From a checkpoint of a small mixture-of-experts model trained on Wikipedia.
Size: 11 layers, width 160, vocabulary 10310, 8.64M parameters.
Experts: 32 experts in each of 9 layers, 32 GeGLU neurons an expert, 4 picks a token, a softmax router, a shared expert of 64 neurons.
Training: a variant of SOAP for the experts, 557M tokens, 8500 steps.
Below are experts of layer 7 (counted from 0) of a mixture-of-experts language model. Rows are named router (the router's row for the expert), gate (a neuron's input weights, with its number), up (a neuron's input weights, with its number) and show model dimensions 0-159. Each number is 50 + 15 x the weight over its row's rms, rounded and kept within 0 to 99.
After each expert's rows: "mostly gets" lists some tokens that are sent to it at least half of the time. This comes from a sample of Wikipedia text that the model never trained on.

# expert 0
router:65 55 50 49 59 26 48 30 63 40 62 65 88 62 37 30 59 51 13 55 67 30 58 91 69 50 55 53 58 38 89 50 73 32 38 87 43 50 49 53 22 48 60 53 24 56 49 29 50 34 58 76 42 52 50 58 58 76 68 33 44 67 63 64 44 32 54 47 22 54 17 44 72 69 64 55 71 65 59 67 42 69 51 50 61 51 43 52 57 24 63 50 44 32 67 73 45 62 43 08 45 30 68 42 29 34 36 56 69 51 56 42 55 76 50 61 59 41 63 66 57 56 27 53 39 39 60 24 68 62 44 53 44 46 37 48 53 42 46 51 23 65 52 47 40 43 37 37 61 46 55 43 50 47 51 26 24 47 57 52
gate0:73 23 56 29 76 42 63 45 26 79 78 57 67 57 52 53 38 53 40 66 55 39 36 50 53 50 42 37 64 67 61 59 58 55 34 55 40 70 62 52 39 56 83 37 68 46 28 09 71 73 42 28 31 24 39 23 69 56 52 60 63 50 42 59 52 57 33 42 36 65 43 29 62 47 41 54 61 75 40 42 54 66 17 52 43 48 44 53 80 21 24 45 53 61 34 59 34 48 54 53 31 26 56 52 47 39 53 79 50 68 62 43 49 42 51 61 58 76 66 35 37 53 36 46 44 33 54 24 81 58 38 53 24 72 23 54 82 47 38 80 39 53 48 55 53 58 48 50 37 45 66 28 53 47 26 52 48 60 44 32
up0:82 44 44 53 43 77 43 18 23 57 48 35 29 28 46 99 62 49 48 50 77 23 47 54 55 29 38 46 51 66 37 57 58 59 12 31 36 30 27 45 27 44 37 47 49 35 67 59 36 39 42 48 58 59 35 50 41 43 23 67 51 42 78 44 72 51 64 49 45 69 27 41 44 92 33 56 32 45 48 48 29 64 51 66 53 62 65 46 34 53 42 36 43 48 46 79 61 35 69 60 40 66 34 53 25 50 42 57 58 52 38 50 68 39 55 48 35 59 82 52 52 33 51 48 21 65 40 42 61 47 34 68 68 22 57 35 66 53 54 56 71 49 65 55 56 39 75 34 60 25 33 44 50 50 64 51 45 43 39 75
mostly gets: "son", "ton", "ville", "ola", "ane", "berg"

# expert 12
router:28 88 53 49 64 67 48 19 66 29 36 56 54 50 40 67 60 52 48 39 82 55 66 33 32 38 48 66 45 59 17 46 44 67 45 43 50 52 66 36 37 47 33 44 54 57 48 46 40 59 46 75 62 49 44 58 37 58 59 51 44 61 40 35 27 12 41 49 46 44 60 39 79 25 64 44 40 47 62 51 58 39 51 74 59 65 45 43 57 69 60 44 47 26 60 68 45 61 44 84 47 63 49 70 35 49 22 48 19 58 55 60 59 59 55 64 68 73 20 45 59 54 39 70 78 28 44 37 53 34 74 76 31 75 63 64 52 43 41 83 22 33 75 45 26 63 55 58 48 32 38 51 59 56 66 69 40 23 53 60
gate0:62 61 62 28 37 51 60 51 62 49 58 62 52 81 39 40 56 35 62 47 60 33 61 30 45 44 36 51 61 38 53 16 52 68 37 64 83 42 47 58 39 54 44 36 63 53 31 59 43 71 31 69 42 80 60 43 49 28 64 56 56 69 45 44 42 45 40 25 59 47 41 44 46 44 67 58 37 78 35 46 16 81 43 57 55 59 48 45 21 25 44 27 76 47 69 38 35 54 64 68 62 89 67 42 41 63 36 70 55 44 35 52 73 30 60 63 39 53 65 59 47 60 62 69 63 08 41 53 40 57 62 47 47 42 54 68 56 60 54 64 35 25 60 38 33 40 51 52 42 28 37 46 30 50 62 72 25 27 09 73
up0:60 24 69 59 34 51 38 63 34 43 56 48 39 55 59 36 51 28 63 33 37 65 65 39 62 46 60 59 58 59 62 46 41 41 63 53 80 74 28 72 30 34 59 69 45 39 55 43 38 53 50 52 35 21 32 44 64 55 97 56 71 56 56 55 22 55 71 36 49 72 30 40 43 49 22 21 40 40 36 05 50 78 25 73 37 56 79 56 31 50 46 59 39 38 72 66 58 48 34 42 37 40 47 47 49 74 31 33 27 59 52 82 63 43 48 30 64 41 42 60 53 41 42 25 62 52 85 67 49 73 41 60 50 53 50 58 26 53 62 30 46 50 58 61 45 52 57 37 51 78 69 54 53 53 68 50 30 59 61 46
mostly gets: " him", "ated", " known", " them", " won", " km"

# expert 18
router:43 38 36 54 37 54 60 48 44 22 57 54 47 00 60 60 30 51 60 47 48 70 51 45 49 40 46 26 62 32 34 48 29 71 55 24 60 45 73 34 96 44 66 54 41 65 35 62 53 50 65 34 54 48 49 63 74 38 31 50 69 66 53 28 54 55 70 17 56 47 27 32 50 46 50 49 15 64 57 38 65 36 64 36 64 19 53 50 57 51 59 32 25 43 53 50 30 63 80 67 58 49 19 12 75 52 58 34 38 53 45 56 52 33 39 62 48 52 57 23 51 46 35 61 51 70 29 48 52 45 57 33 57 46 28 36 78 38 58 54 14 51 57 63 40 34 49 46 53 38 48 26 52 60 39 47 54 41 29 58
gate0:58 30 55 41 62 81 61 48 64 41 35 66 40 63 57 63 54 25 45 26 37 37 44 57 29 44 33 49 50 60 34 47 61 32 35 28 46 15 46 25 24 53 40 67 77 49 62 51 89 47 45 47 61 59 62 57 84 46 54 45 60 38 64 13 19 12 51 47 51 47 47 50 61 51 15 64 40 58 52 44 15 75 25 38 65 57 47 41 49 49 56 35 83 52 52 55 49 63 42 46 57 56 71 38 37 49 64 42 69 42 27 29 44 66 48 48 55 45 71 52 44 43 52 61 61 44 31 39 43 12 57 54 56 56 75 20 61 44 47 44 66 74 57 44 51 41 68 70 47 50 30 49 57 57 17 63 56 64 46 55
up0:54 70 40 58 50 51 44 17 52 29 28 41 42 52 41 56 67 49 76 21 36 37 55 44 39 39 49 34 51 47 39 44 53 50 65 42 63 36 44 40 18 54 52 73 55 57 29 42 37 63 36 50 77 65 65 53 57 63 47 33 81 44 52 38 21 17 52 22 45 68 34 56 57 64 30 45 33 40 51 35 28 77 49 53 39 41 47 38 51 76 41 23 57 64 23 57 64 50 40 70 58 85 55 48 30 53 16 38 33 44 60 44 40 35 28 53 46 62 47 41 50 10 42 60 52 39 56 31 48 37 43 51 32 43 60 36 22 50 44 73 66 72 70 37 53 47 90 48 40 82 33 53 54 48 38 25 50 43 68 46
mostly gets: " D", " B", " H", " S", " C", " G"

# expert 30
router:41 40 43 64 69 51 34 49 66 49 69 21 55 60 47 55 34 18 46 42 51 32 19 46 47 39 24 41 24 75 12 77 50 58 26 31 64 47 50 34 66 46 50 54 76 77 55 57 71 51 47 54 33 59 25 86 55 27 57 70 70 42 49 41 49 42 71 53 56 30 43 45 65 89 25 39 35 54 38 64 56 64 57 61 37 42 51 25 56 53 40 48 53 56 57 67 27 12 36 26 57 32 32 51 51 35 60 50 49 43 56 56 60 42 60 48 44 60 75 22 41 62 47 40 51 64 64 44 57 49 12 36 53 28 39 32 71 66 36 53 61 41 49 63 30 37 82 41 50 53 39 59 60 60 44 46 55 53 45 69
gate0:72 67 55 53 40 64 61 43 30 33 30 75 66 66 59 27 44 21 38 50 55 37 55 52 34 58 52 43 64 47 82 55 46 42 34 58 58 27 55 39 54 52 66 61 55 70 59 63 81 31 31 40 49 46 56 64 57 41 33 61 58 35 65 52 39 56 43 70 79 66 56 26 73 57 44 63 39 65 51 58 68 86 37 48 44 61 54 67 59 35 40 55 56 38 51 50 44 25 47 48 48 13 66 33 73 47 39 75 56 55 74 42 52 31 34 56 95 34 68 58 50 54 61 46 47 78 58 18 49 32 56 82 62 40 55 41 52 77 74 25 74 36 60 53 40 39 35 70 53 65 43 32 46 43 47 67 58 35 65 28
up0:11 34 40 64 73 47 19 65 28 50 43 29 45 67 48 88 72 50 56 40 61 52 54 62 35 49 43 44 51 55 55 42 58 60 58 42 39 51 34 37 54 25 42 64 34 53 43 44 61 48 42 49 59 36 55 17 12 36 44 67 27 60 69 63 35 54 36 48 46 41 47 31 46 52 44 48 49 33 57 55 67 54 34 25 47 70 47 79 39 44 48 63 39 74 52 29 57 38 45 93 79 57 53 39 49 46 63 39 22 45 44 69 47 51 70 42 42 70 05 64 28 59 57 56 56 61 56 70 63 45 59 42 35 48 47 56 61 67 47 53 61 09 60 62 83 61 36 33 50 55 32 53 39 74 26 51 69 45 32 50
mostly gets: "itch", "err", "ump", "uck", "oss", "igg"

# expert 7
router:78 42 62 55 56 31 44 48 52 59 41 54 98 54 76 33 45 75 62 53 73 58 52 43 30 43 68 77 43 57 54 57 53 54 32 61 50 59 52 58 60 55 44 40 57 37 34 52 64 57 56 49 45 65 62 23 66 82 66 88 43 51 42 32 47 55 62 54 35 60 43 22 43 64 57 52 50 56 67 61 52 47 51 59 36 36 62 44 66 60 50 10 58 71 35 41 34 35 55 21 50 52 45 31 40 45 96 61 22 51 69 67 55 53 59 51 56 36 60 93 33 61 41 43 39 26 44 41 20 58 68 54 62 49 28 64 66 74 50 48 73 45 35 53 64 62 33 48 18 43 44 53 56 40 59 50 47 48 53 86
gate0:49 38 35 37 55 31 52 44 64 37 56 47 41 43 34 03 70 63 75 61 64 57 79 54 56 35 34 44 66 40 64 38 43 46 13 59 46 78 37 57 74 12 49 60 44 54 49 57 54 25 60 50 48 56 49 47 57 54 34 46 56 60 45 68 26 59 56 36 52 56 59 52 52 12 68 44 53 42 60 54 61 44 52 57 61 52 58 54 44 42 63 19 38 51 37 35 25 35 25 53 54 25 34 30 50 30 43 72 53 30 65 41 88 48 57 41 57 43 76 60 42 53 63 22 53 28 60 52 34 55 47 46 48 63 53 46 57 66 65 48 54 47 50 33 83 52 50 52 14 71 72 79 48 68 51 77 74 60 28 74
up0:67 63 43 32 58 27 56 58 41 66 36 66 59 66 45 60 38 78 36 47 82 42 29 62 55 45 56 59 44 72 42 59 62 41 31 34 57 37 50 40 50 44 59 55 44 53 43 52 56 29 66 50 61 45 50 42 61 49 32 41 23 72 44 26 58 19 45 15 44 50 53 62 47 43 52 41 60 41 49 32 53 66 38 69 72 52 46 43 51 58 45 54 26 29 27 58 29 42 40 67 43 46 04 47 22 24 37 39 69 56 70 51 57 62 39 55 35 70 51 62 48 38 65 69 82 28 26 72 29 36 45 69 43 48 55 71 32 30 29 81 25 53 56 47 43 62 37 94 50 32 42 72 39 48 33 47 41 36 72 55
mostly gets: " sp", " Sp", " Act", " character", "act", "ect"

# expert 9
router:60 65 64 42 39 42 45 63 33 74 50 59 56 32 72 77 48 27 63 68 51 55 36 51 65 65 41 31 37 59 65 50 54 33 79 54 50 43 13 20 44 36 53 71 41 43 43 66 33 44 59 65 57 62 44 62 46 57 45 53 24 55 32 67 42 67 67 80 75 55 63 69 49 24 71 30 32 30 31 65 48 43 77 37 53 35 69 56 57 66 63 53 33 57 63 48 78 58 61 47 36 57 58 62 61 19 43 32 79 47 55 34 10 37 47 45 18 59 43 51 53 37 61 59 46 35 27 59 50 60 54 48 41 75 51 35 43 49 50 44 81 41 61 62 32 67 58 34 54 61 38 36 64 54 39 13 63 76 59 62
gate0:50 58 53 40 60 38 43 50 49 63 60 60 65 30 63 63 76 38 34 50 69 53 62 51 61 33 50 42 91 72 64 56 68 77 29 71 52 50 84 19 42 52 18 51 65 48 73 44 72 47 42 66 64 59 63 49 53 39 53 63 37 80 35 08 50 61 66 49 40 60 64 42 43 31 55 67 43 54 86 47 84 36 67 63 43 45 46 57 51 52 31 34 49 71 87 34 61 47 49 67 38 34 58 57 49 62 43 54 74 45 49 48 41 51 59 79 46 46 36 74 45 54 51 77 42 57 50 49 68 26 31 64 41 68 60 67 55 39 45 28 35 55 57 61 36 32 35 61 37 30 49 20 37 59 44 61 49 63 82 40
up0:47 80 67 57 49 41 46 71 51 39 47 34 62 42 51 63 52 24 63 33 70 50 69 50 63 57 51 47 83 70 50 61 53 43 19 47 70 59 62 09 68 34 47 55 69 25 78 37 47 53 50 50 14 62 52 54 48 48 38 41 28 41 42 46 43 46 43 14 77 53 56 35 48 49 51 59 25 48 83 38 61 43 81 67 45 52 62 69 41 30 53 25 36 27 58 42 65 53 51 33 48 31 51 71 56 51 54 29 62 39 23 37 73 41 59 38 45 39 31 61 63 79 66 50 41 52 53 37 41 21 51 37 51 55 69 45 57 42 37 20 53 54 43 19 54 42 52 51 29 53 57 34 47 77 81 66 55 72 55 34
mostly gets: " |", ";", " —;", ");", " [", "\n "

# expert 3
router:62 61 41 51 19 44 17 65 37 27 42 34 13 54 48 44 39 65 66 47 17 43 63 33 50 51 36 53 64 50 25 64 60 60 64 30 19 43 33 21 60 44 37 60 49 52 42 56 48 58 66 30 60 81 40 65 57 46 46 50 48 36 23 37 77 61 56 60 82 35 65 53 50 50 73 42 47 49 70 33 47 51 55 21 42 60 51 42 53 84 47 57 74 60 20 43 60 53 39 51 40 68 78 36 41 45 70 54 66 55 31 47 50 39 80 59 45 45 44 63 39 34 61 26 60 33 28 45 22 42 40 48 64 60 40 53 66 29 52 77 56 68 53 55 27 33 65 35 43 55 14 53 69 26 36 48 51 54 47 50
gate0:65 41 67 52 67 30 42 57 41 49 76 29 40 39 38 38 55 16 21 58 42 28 87 40 41 60 58 40 43 47 43 54 60 31 58 48 69 54 32 40 60 35 41 59 54 53 68 46 46 72 13 55 46 64 64 53 74 53 43 46 44 65 39 33 85 55 62 53 58 45 52 60 42 64 35 70 16 67 59 60 58 77 47 55 34 40 73 47 64 55 65 45 59 65 48 71 54 72 56 37 42 34 67 64 63 31 67 57 39 27 47 39 40 22 71 37 54 70 46 54 30 34 57 63 63 43 56 57 34 45 26 94 33 28 48 45 48 55 74 67 00 58 55 41 53 67 32 44 49 58 42 51 39 50 48 69 38 73 49 47
up0:46 29 35 58 41 75 53 19 50 39 37 58 27 40 29 53 35 46 41 46 59 59 47 52 36 15 47 19 28 73 61 55 45 61 70 56 67 61 48 67 46 65 47 42 38 22 32 51 68 63 44 50 46 40 32 67 64 56 65 51 53 59 30 55 67 60 46 46 41 33 59 56 52 56 43 42 53 44 51 44 72 68 56 55 63 61 53 65 56 29 53 80 66 73 74 46 57 70 33 29 65 48 17 27 88 47 28 52 34 30 43 54 23 55 85 54 71 58 56 57 57 46 37 53 44 24 48 54 41 58 76 53 36 43 71 40 64 48 28 30 68 35 22 21 58 27 48 40 53 42 69 71 53 63 38 69 73 52 25 39
mostly gets: ".", " s", " d", ").", " w", " st"

# expert 16
router:31 53 36 49 64 35 21 35 43 31 69 49 41 54 57 68 50 22 42 48 33 41 20 46 47 31 39 71 43 59 38 51 66 46 60 60 36 52 64 40 35 41 60 94 52 65 70 75 53 69 49 41 48 28 42 52 44 57 51 56 55 42 60 74 59 31 34 61 74 59 55 46 64 56 33 27 63 76 44 40 54 81 20 33 27 73 33 30 28 28 85 51 53 53 56 55 42 20 56 38 48 34 34 24 64 44 32 20 77 59 42 59 59 35 53 38 76 46 67 54 49 63 52 59 48 48 79 32 61 32 48 87 52 37 52 36 48 74 60 61 66 50 55 55 52 44 80 55 63 74 46 62 48 47 37 54 47 39 50 54
gate0:48 63 17 53 67 70 40 42 42 73 39 45 64 80 47 64 68 72 48 62 51 59 23 26 38 53 42 57 70 66 47 41 48 42 57 06 55 55 63 37 47 36 53 40 74 31 63 49 42 58 55 24 68 33 46 45 41 40 52 50 29 40 36 75 36 51 66 77 40 59 66 62 41 55 53 49 17 44 42 51 23 48 13 48 52 47 71 39 62 85 52 45 59 61 48 43 55 18 52 40 34 51 39 25 32 25 61 60 62 52 48 59 35 43 41 49 51 18 59 50 46 52 50 62 65 72 27 29 48 45 51 77 56 50 77 48 44 62 40 50 63 49 62 56 73 52 48 90 36 38 45 35 40 65 56 74 60 60 25 76
up0:73 50 38 47 61 61 51 53 37 72 31 36 67 60 84 44 54 54 75 72 78 41 33 46 35 36 64 97 42 41 40 55 43 42 54 68 61 70 44 66 34 37 58 50 44 44 43 35 35 32 72 60 47 69 41 55 51 65 43 60 43 29 66 54 54 69 75 61 44 49 34 50 65 76 62 63 60 54 61 49 35 47 36 44 37 48 53 21 40 45 56 39 66 70 32 61 33 07 43 44 28 39 47 33 20 36 56 74 51 42 35 40 52 42 40 29 65 71 65 61 40 59 54 34 72 27 51 43 43 62 36 55 54 23 54 59 50 84 33 64 19 47 40 46 67 40 44 58 52 26 48 37 32 34 76 54 34 47 18 50
mostly gets: "itch", "oot", " make", "ild", "old", "ump"

# expert 10
router:50 32 66 77 84 57 33 71 46 74 69 36 33 68 62 58 57 55 30 63 54 53 41 50 56 63 50 23 41 56 40 35 40 50 45 66 74 42 31 35 75 26 48 47 41 63 40 72 43 29 48 41 60 45 34 46 29 26 39 55 34 28 33 62 37 76 68 48 77 48 51 57 52 63 54 55 56 37 25 57 39 61 56 56 42 64 03 53 53 83 45 58 52 45 53 26 52 68 63 48 73 61 41 50 66 59 42 56 66 52 55 57 51 51 40 52 36 26 28 58 51 40 65 50 29 31 38 48 52 04 28 37 20 45 45 25 57 38 40 67 19 46 49 76 59 47 36 53 74 51 35 61 47 29 57 44 77 53 55 33
gate0:56 40 63 29 39 46 33 46 39 65 69 77 43 34 37 40 82 67 38 55 28 42 36 23 50 39 61 45 60 74 53 68 32 57 41 61 69 54 55 37 36 50 72 45 56 65 60 50 47 40 44 88 30 48 73 44 37 03 35 26 64 36 50 47 27 53 58 47 59 53 31 54 54 46 45 58 54 55 35 61 41 73 67 67 15 68 72 65 57 42 17 77 42 72 47 41 57 62 63 46 45 71 70 52 55 44 36 58 55 75 40 48 91 41 79 35 46 56 52 71 50 46 55 80 61 69 76 67 40 36 65 40 22 42 41 52 64 54 49 51 52 62 52 24 48 49 47 57 68 30 51 45 43 46 51 27 64 57 41 36
up0:57 44 42 77 66 49 63 54 53 31 45 03 84 43 33 51 44 46 47 46 33 55 48 49 63 56 55 45 41 48 47 39 84 52 46 45 43 32 45 56 15 39 52 43 65 56 40 44 42 66 52 44 54 32 28 73 76 63 70 49 60 51 56 68 76 47 52 41 65 65 47 37 27 39 71 60 52 45 40 73 45 33 65 41 75 28 32 45 47 54 42 43 68 43 40 41 49 28 53 40 59 61 36 53 29 49 44 53 39 68 53 22 29 56 50 64 54 39 48 22 50 25 79 35 33 26 24 47 45 42 31 45 73 44 50 58 45 46 63 18 15 56 55 45 41 27 46 32 65 84 71 42 62 69 24 43 36 27 79 61
mostly gets: "\n", " \"", " (", "==", " ==", "==="

# expert 25
router:46 55 70 60 15 76 61 40 55 41 57 48 41 34 20 51 45 78 50 59 28 18 41 60 45 66 60 29 53 46 70 44 38 28 53 64 60 54 37 44 40 31 52 68 21 55 41 40 33 41 40 72 71 21 43 70 49 45 63 31 33 71 63 69 24 45 36 43 41 58 34 44 66 35 38 50 53 51 28 80 44 57 49 46 57 63 55 62 33 35 41 43 14 71 65 63 63 55 61 35 90 88 79 53 32 35 40 55 53 51 47 49 39 66 27 53 53 57 44 66 56 40 43 35 58 55 57 72 53 35 48 28 23 57 52 49 33 43 51 48 38 66 47 43 38 74 44 41 62 50 46 60 61 46 38 05 45 28 37 43
gate0:37 41 36 65 50 41 65 47 44 70 59 40 56 57 67 63 51 35 36 49 50 49 50 40 62 59 51 57 67 45 48 52 65 35 32 45 43 41 77 57 61 61 39 48 58 75 32 55 26 61 41 41 40 44 35 85 54 78 41 37 59 33 77 11 32 20 73 57 79 62 53 59 76 30 53 78 67 57 52 38 79 30 49 52 22 30 29 37 59 52 30 35 33 42 89 46 41 50 73 50 78 53 48 55 64 69 59 19 52 53 56 63 25 45 64 63 37 61 72 57 21 50 58 67 58 56 56 55 51 78 39 60 46 46 49 80 63 46 73 56 27 69 58 68 54 49 60 42 79 31 48 59 24 51 55 58 48 55 60 42
up0:34 72 36 61 67 35 74 43 51 55 38 31 24 52 66 28 59 46 44 55 34 58 55 43 64 64 31 57 77 31 57 28 51 26 52 62 34 54 39 57 35 44 72 65 61 57 52 27 23 56 45 41 56 48 64 66 56 55 61 61 59 37 49 23 60 54 27 18 56 25 70 56 43 50 37 37 26 39 51 19 35 43 49 25 43 68 52 65 57 54 40 71 41 42 69 42 40 61 00 57 60 41 18 55 20 34 47 40 36 42 48 81 44 52 54 79 56 36 29 58 25 41 28 54 35 65 60 60 31 61 35 52 49 49 42 19 52 64 30 43 29 36 59 61 47 48 55 59 53 72 38 81 41 57 51 65 58 55 36 52
mostly gets: "ana", "ai", "ville", "ani", "ina", "',"

# expert 20
router:61 58 36 68 25 26 69 23 48 42 37 37 43 41 45 51 02 56 55 43 35 43 18 50 25 46 37 52 54 59 53 57 56 66 56 30 54 52 44 72 68 31 36 58 20 36 47 50 66 55 56 33 52 32 57 20 47 42 42 74 38 57 34 57 55 73 55 40 65 66 33 48 23 59 70 57 41 48 46 63 60 54 48 67 49 60 40 58 62 58 56 54 59 52 48 41 33 77 47 58 46 65 15 09 68 59 61 39 30 61 32 42 49 29 51 65 40 47 53 37 84 49 47 54 40 41 47 66 59 45 57 41 62 18 55 43 77 65 66 23 44 61 17 41 58 48 79 63 38 39 62 28 57 68 55 42 21 47 19 50
gate0:43 50 54 54 52 33 63 38 58 59 32 45 43 30 50 47 57 43 46 38 75 77 44 34 24 63 30 44 33 42 42 60 45 49 40 54 56 57 38 40 51 54 63 49 50 46 68 34 45 37 73 46 51 52 56 74 27 45 64 62 46 18 64 37 53 44 47 60 60 65 36 52 59 55 72 46 44 19 42 62 58 38 38 48 35 37 38 56 71 21 30 31 74 44 52 19 49 68 68 45 35 42 35 35 63 57 57 28 76 38 32 29 44 56 56 26 56 11 19 68 17 45 63 57 46 30 05 38 65 41 28 57 21 52 76 56 22 70 35 43 66 52 42 60 46 62 39 45 48 50 69 57 47 49 67 34 52 71 89 49
up0:56 48 56 32 40 58 48 61 69 54 56 57 68 38 35 55 58 42 41 59 50 42 95 54 96 62 62 56 53 60 59 34 58 62 64 64 76 32 67 55 61 62 51 73 39 53 59 69 44 38 38 32 59 71 52 49 73 64 49 23 43 52 56 70 56 29 70 70 38 77 33 58 58 44 41 62 63 48 55 62 54 51 38 43 57 36 40 62 32 55 62 30 46 45 40 57 48 47 34 55 83 75 57 72 37 46 28 51 19 33 54 81 38 30 23 50 54 69 65 42 52 54 55 73 59 20 70 60 40 44 61 33 55 31 23 73 58 28 80 80 37 65 42 47 49 60 55 39 35 54 39 38 42 34 53 73 56 15 38 54
mostly gets: " K", " Ch", " Sh", " Z", " New", " Al"

# expert 28
router:19 51 55 40 53 25 48 48 55 37 64 43 59 38 57 43 74 67 49 38 38 28 16 59 36 22 37 40 52 34 18 55 34 37 37 35 55 33 45 65 43 63 61 59 41 35 43 77 34 57 62 73 30 48 55 72 55 36 34 45 37 63 50 47 42 29 34 46 37 56 42 64 34 73 46 76 63 51 45 47 51 82 72 50 63 77 58 60 34 16 45 50 40 48 57 60 57 27 63 60 83 28 66 33 51 40 42 34 55 52 42 37 53 67 37 55 36 79 68 71 47 77 76 26 64 70 38 41 44 55 35 47 49 34 46 38 33 46 43 70 52 59 29 58 27 81 47 46 51 49 19 45 36 47 47 37 24 32 32 65
gate0:19 22 29 47 36 48 50 38 29 50 75 42 62 48 79 44 22 71 47 45 55 68 48 55 73 61 64 38 54 38 36 69 34 34 34 28 22 51 58 33 48 47 58 38 49 49 50 43 37 38 47 33 65 42 42 75 89 71 51 36 54 55 19 48 35 33 65 52 35 35 26 39 33 30 49 53 17 54 64 45 23 43 40 37 89 34 71 45 43 49 43 30 81 35 48 53 45 25 52 43 36 33 56 27 58 47 51 44 52 28 49 72 63 72 39 68 59 52 51 37 39 32 50 57 48 42 40 56 55 41 52 42 68 37 52 40 51 32 41 43 37 50 58 39 63 45 24 35 24 55 30 26 50 76 20 35 43 68 62 50
up0:34 56 45 52 78 70 50 54 33 26 81 46 55 36 46 46 51 24 44 57 61 64 39 51 39 57 50 58 45 63 79 43 43 71 58 58 17 48 50 25 40 26 37 57 49 26 56 49 30 56 50 50 52 08 48 40 67 71 49 70 47 29 60 80 83 64 47 26 22 55 53 44 36 49 28 59 41 50 24 17 47 25 27 34 39 54 48 42 53 36 50 50 38 59 31 51 67 31 47 41 61 46 54 30 69 27 53 39 83 58 54 35 55 53 19 55 54 40 66 69 49 28 59 31 26 33 28 66 39 51 57 54 30 61 57 52 61 75 59 47 58 52 39 40 45 47 62 35 56 89 41 50 47 35 47 59 47 21 52 66
mostly gets: "í", "š", "aj", "akh", "á", "ael"

# expert 1
router:61 58 74 50 37 54 39 38 39 53 35 66 48 59 57 49 43 67 50 55 62 53 96 67 66 36 47 70 45 37 53 37 50 19 43 63 31 48 37 70 32 63 59 48 41 72 30 33 49 34 30 40 43 35 62 51 45 37 58 37 54 36 44 52 46 43 46 38 52 24 63 44 55 42 35 60 56 48 81 41 45 51 53 35 12 42 39 40 65 73 62 40 42 50 28 80 61 70 42 58 48 62 65 85 37 62 44 38 53 50 44 51 43 55 65 44 42 69 47 83 43 51 39 49 83 67 75 32 50 44 54 73 29 85 56 42 05 70 44 87 38 56 75 51 31 46 41 63 47 43 47 67 33 57 52 51 67 20 65 41
gate0:19 45 54 64 38 62 53 52 54 62 74 54 48 40 77 55 43 51 44 38 38 65 32 23 49 24 75 46 41 21 55 66 63 43 69 49 53 55 38 78 33 86 69 69 15 92 63 61 53 63 77 79 52 58 59 50 48 49 30 44 49 37 42 44 94 39 54 65 70 31 48 37 63 29 46 36 51 55 64 64 47 38 52 39 55 63 42 45 33 58 34 47 59 63 65 74 59 56 52 68 43 57 65 50 48 65 41 26 40 36 45 49 67 35 37 61 27 51 41 64 52 59 36 76 69 67 32 60 55 69 69 49 34 46 23 61 52 38 55 67 65 70 39 81 67 62 29 63 40 52 55 25 50 32 44 61 66 48 44 55
up0:55 40 47 52 39 56 07 61 41 28 54 58 45 47 53 76 70 16 40 50 17 43 53 44 29 43 51 43 53 53 39 34 51 51 65 49 50 67 44 53 40 62 37 15 39 54 65 46 44 48 29 44 52 62 70 59 74 44 72 36 31 42 40 40 66 41 32 18 70 33 26 38 46 72 40 69 29 70 65 42 60 45 54 65 53 60 53 48 59 72 57 61 67 11 46 51 37 69 89 54 62 67 42 47 60 38 40 02 60 46 62 24 75 30 70 65 34 41 47 71 59 59 62 72 49 56 74 50 45 76 46 37 33 56 35 61 55 59 67 50 52 54 59 34 62 29 41 52 24 37 36 51 39 53 51 35 65 54 60 51
mostly gets: "ation", "ations", "ions", "ical", "ics", "ized"

# expert 21
router:58 31 61 66 52 57 65 42 26 33 24 53 46 88 60 56 37 58 54 42 25 68 81 71 72 38 38 56 32 48 45 46 73 29 49 72 27 60 36 57 41 61 35 44 71 50 60 53 54 34 22 40 58 54 74 10 37 37 49 62 51 43 62 33 34 30 27 51 32 65 44 35 38 65 42 30 33 53 47 39 48 60 21 37 60 22 44 43 77 72 70 62 78 54 54 70 50 89 50 41 38 20 35 49 58 69 41 66 37 66 34 65 38 49 39 53 43 60 36 78 54 28 51 28 53 49 56 46 51 38 61 81 56 66 45 52 34 64 46 57 46 52 64 61 47 34 38 75 56 47 59 68 50 49 62 70 61 41 53 59
gate0:69 23 70 58 49 64 64 65 49 41 66 22 60 35 46 28 51 82 63 43 62 63 40 43 38 53 29 79 69 38 66 54 84 22 43 70 36 90 45 54 45 41 52 50 41 52 41 34 39 48 23 58 64 49 59 36 65 39 31 63 79 58 39 54 42 52 55 48 27 32 51 79 78 72 49 60 36 63 33 53 79 29 36 76 47 76 41 62 66 64 38 34 46 39 71 52 43 51 55 55 47 34 50 46 75 50 26 31 29 65 10 68 37 35 22 46 56 26 28 53 57 41 34 56 43 44 49 54 51 34 67 54 47 63 58 46 28 69 38 53 42 47 36 41 43 44 32 46 49 46 58 72 46 40 40 43 48 74 30 51
up0:39 68 75 33 67 54 28 53 48 56 51 66 37 59 53 46 52 52 57 56 26 30 62 50 61 51 50 37 69 59 49 53 63 79 66 35 50 31 48 63 63 50 41 54 36 47 62 50 55 59 42 47 42 40 29 46 52 60 44 36 59 19 22 50 72 48 56 49 48 39 60 56 66 59 70 28 44 86 60 60 32 51 39 52 48 40 62 68 55 76 55 46 46 52 47 33 32 55 69 64 48 68 31 40 33 27 59 61 52 90 52 15 10 43 70 64 21 76 03 32 39 66 62 58 29 58 47 58 50 70 64 46 31 54 53 38 55 18 67 44 31 50 18 40 33 16 77 37 60 64 54 56 57 47 58 59 42 51 50 52
mostly gets: " season", " part", " team", " film", " family", " made"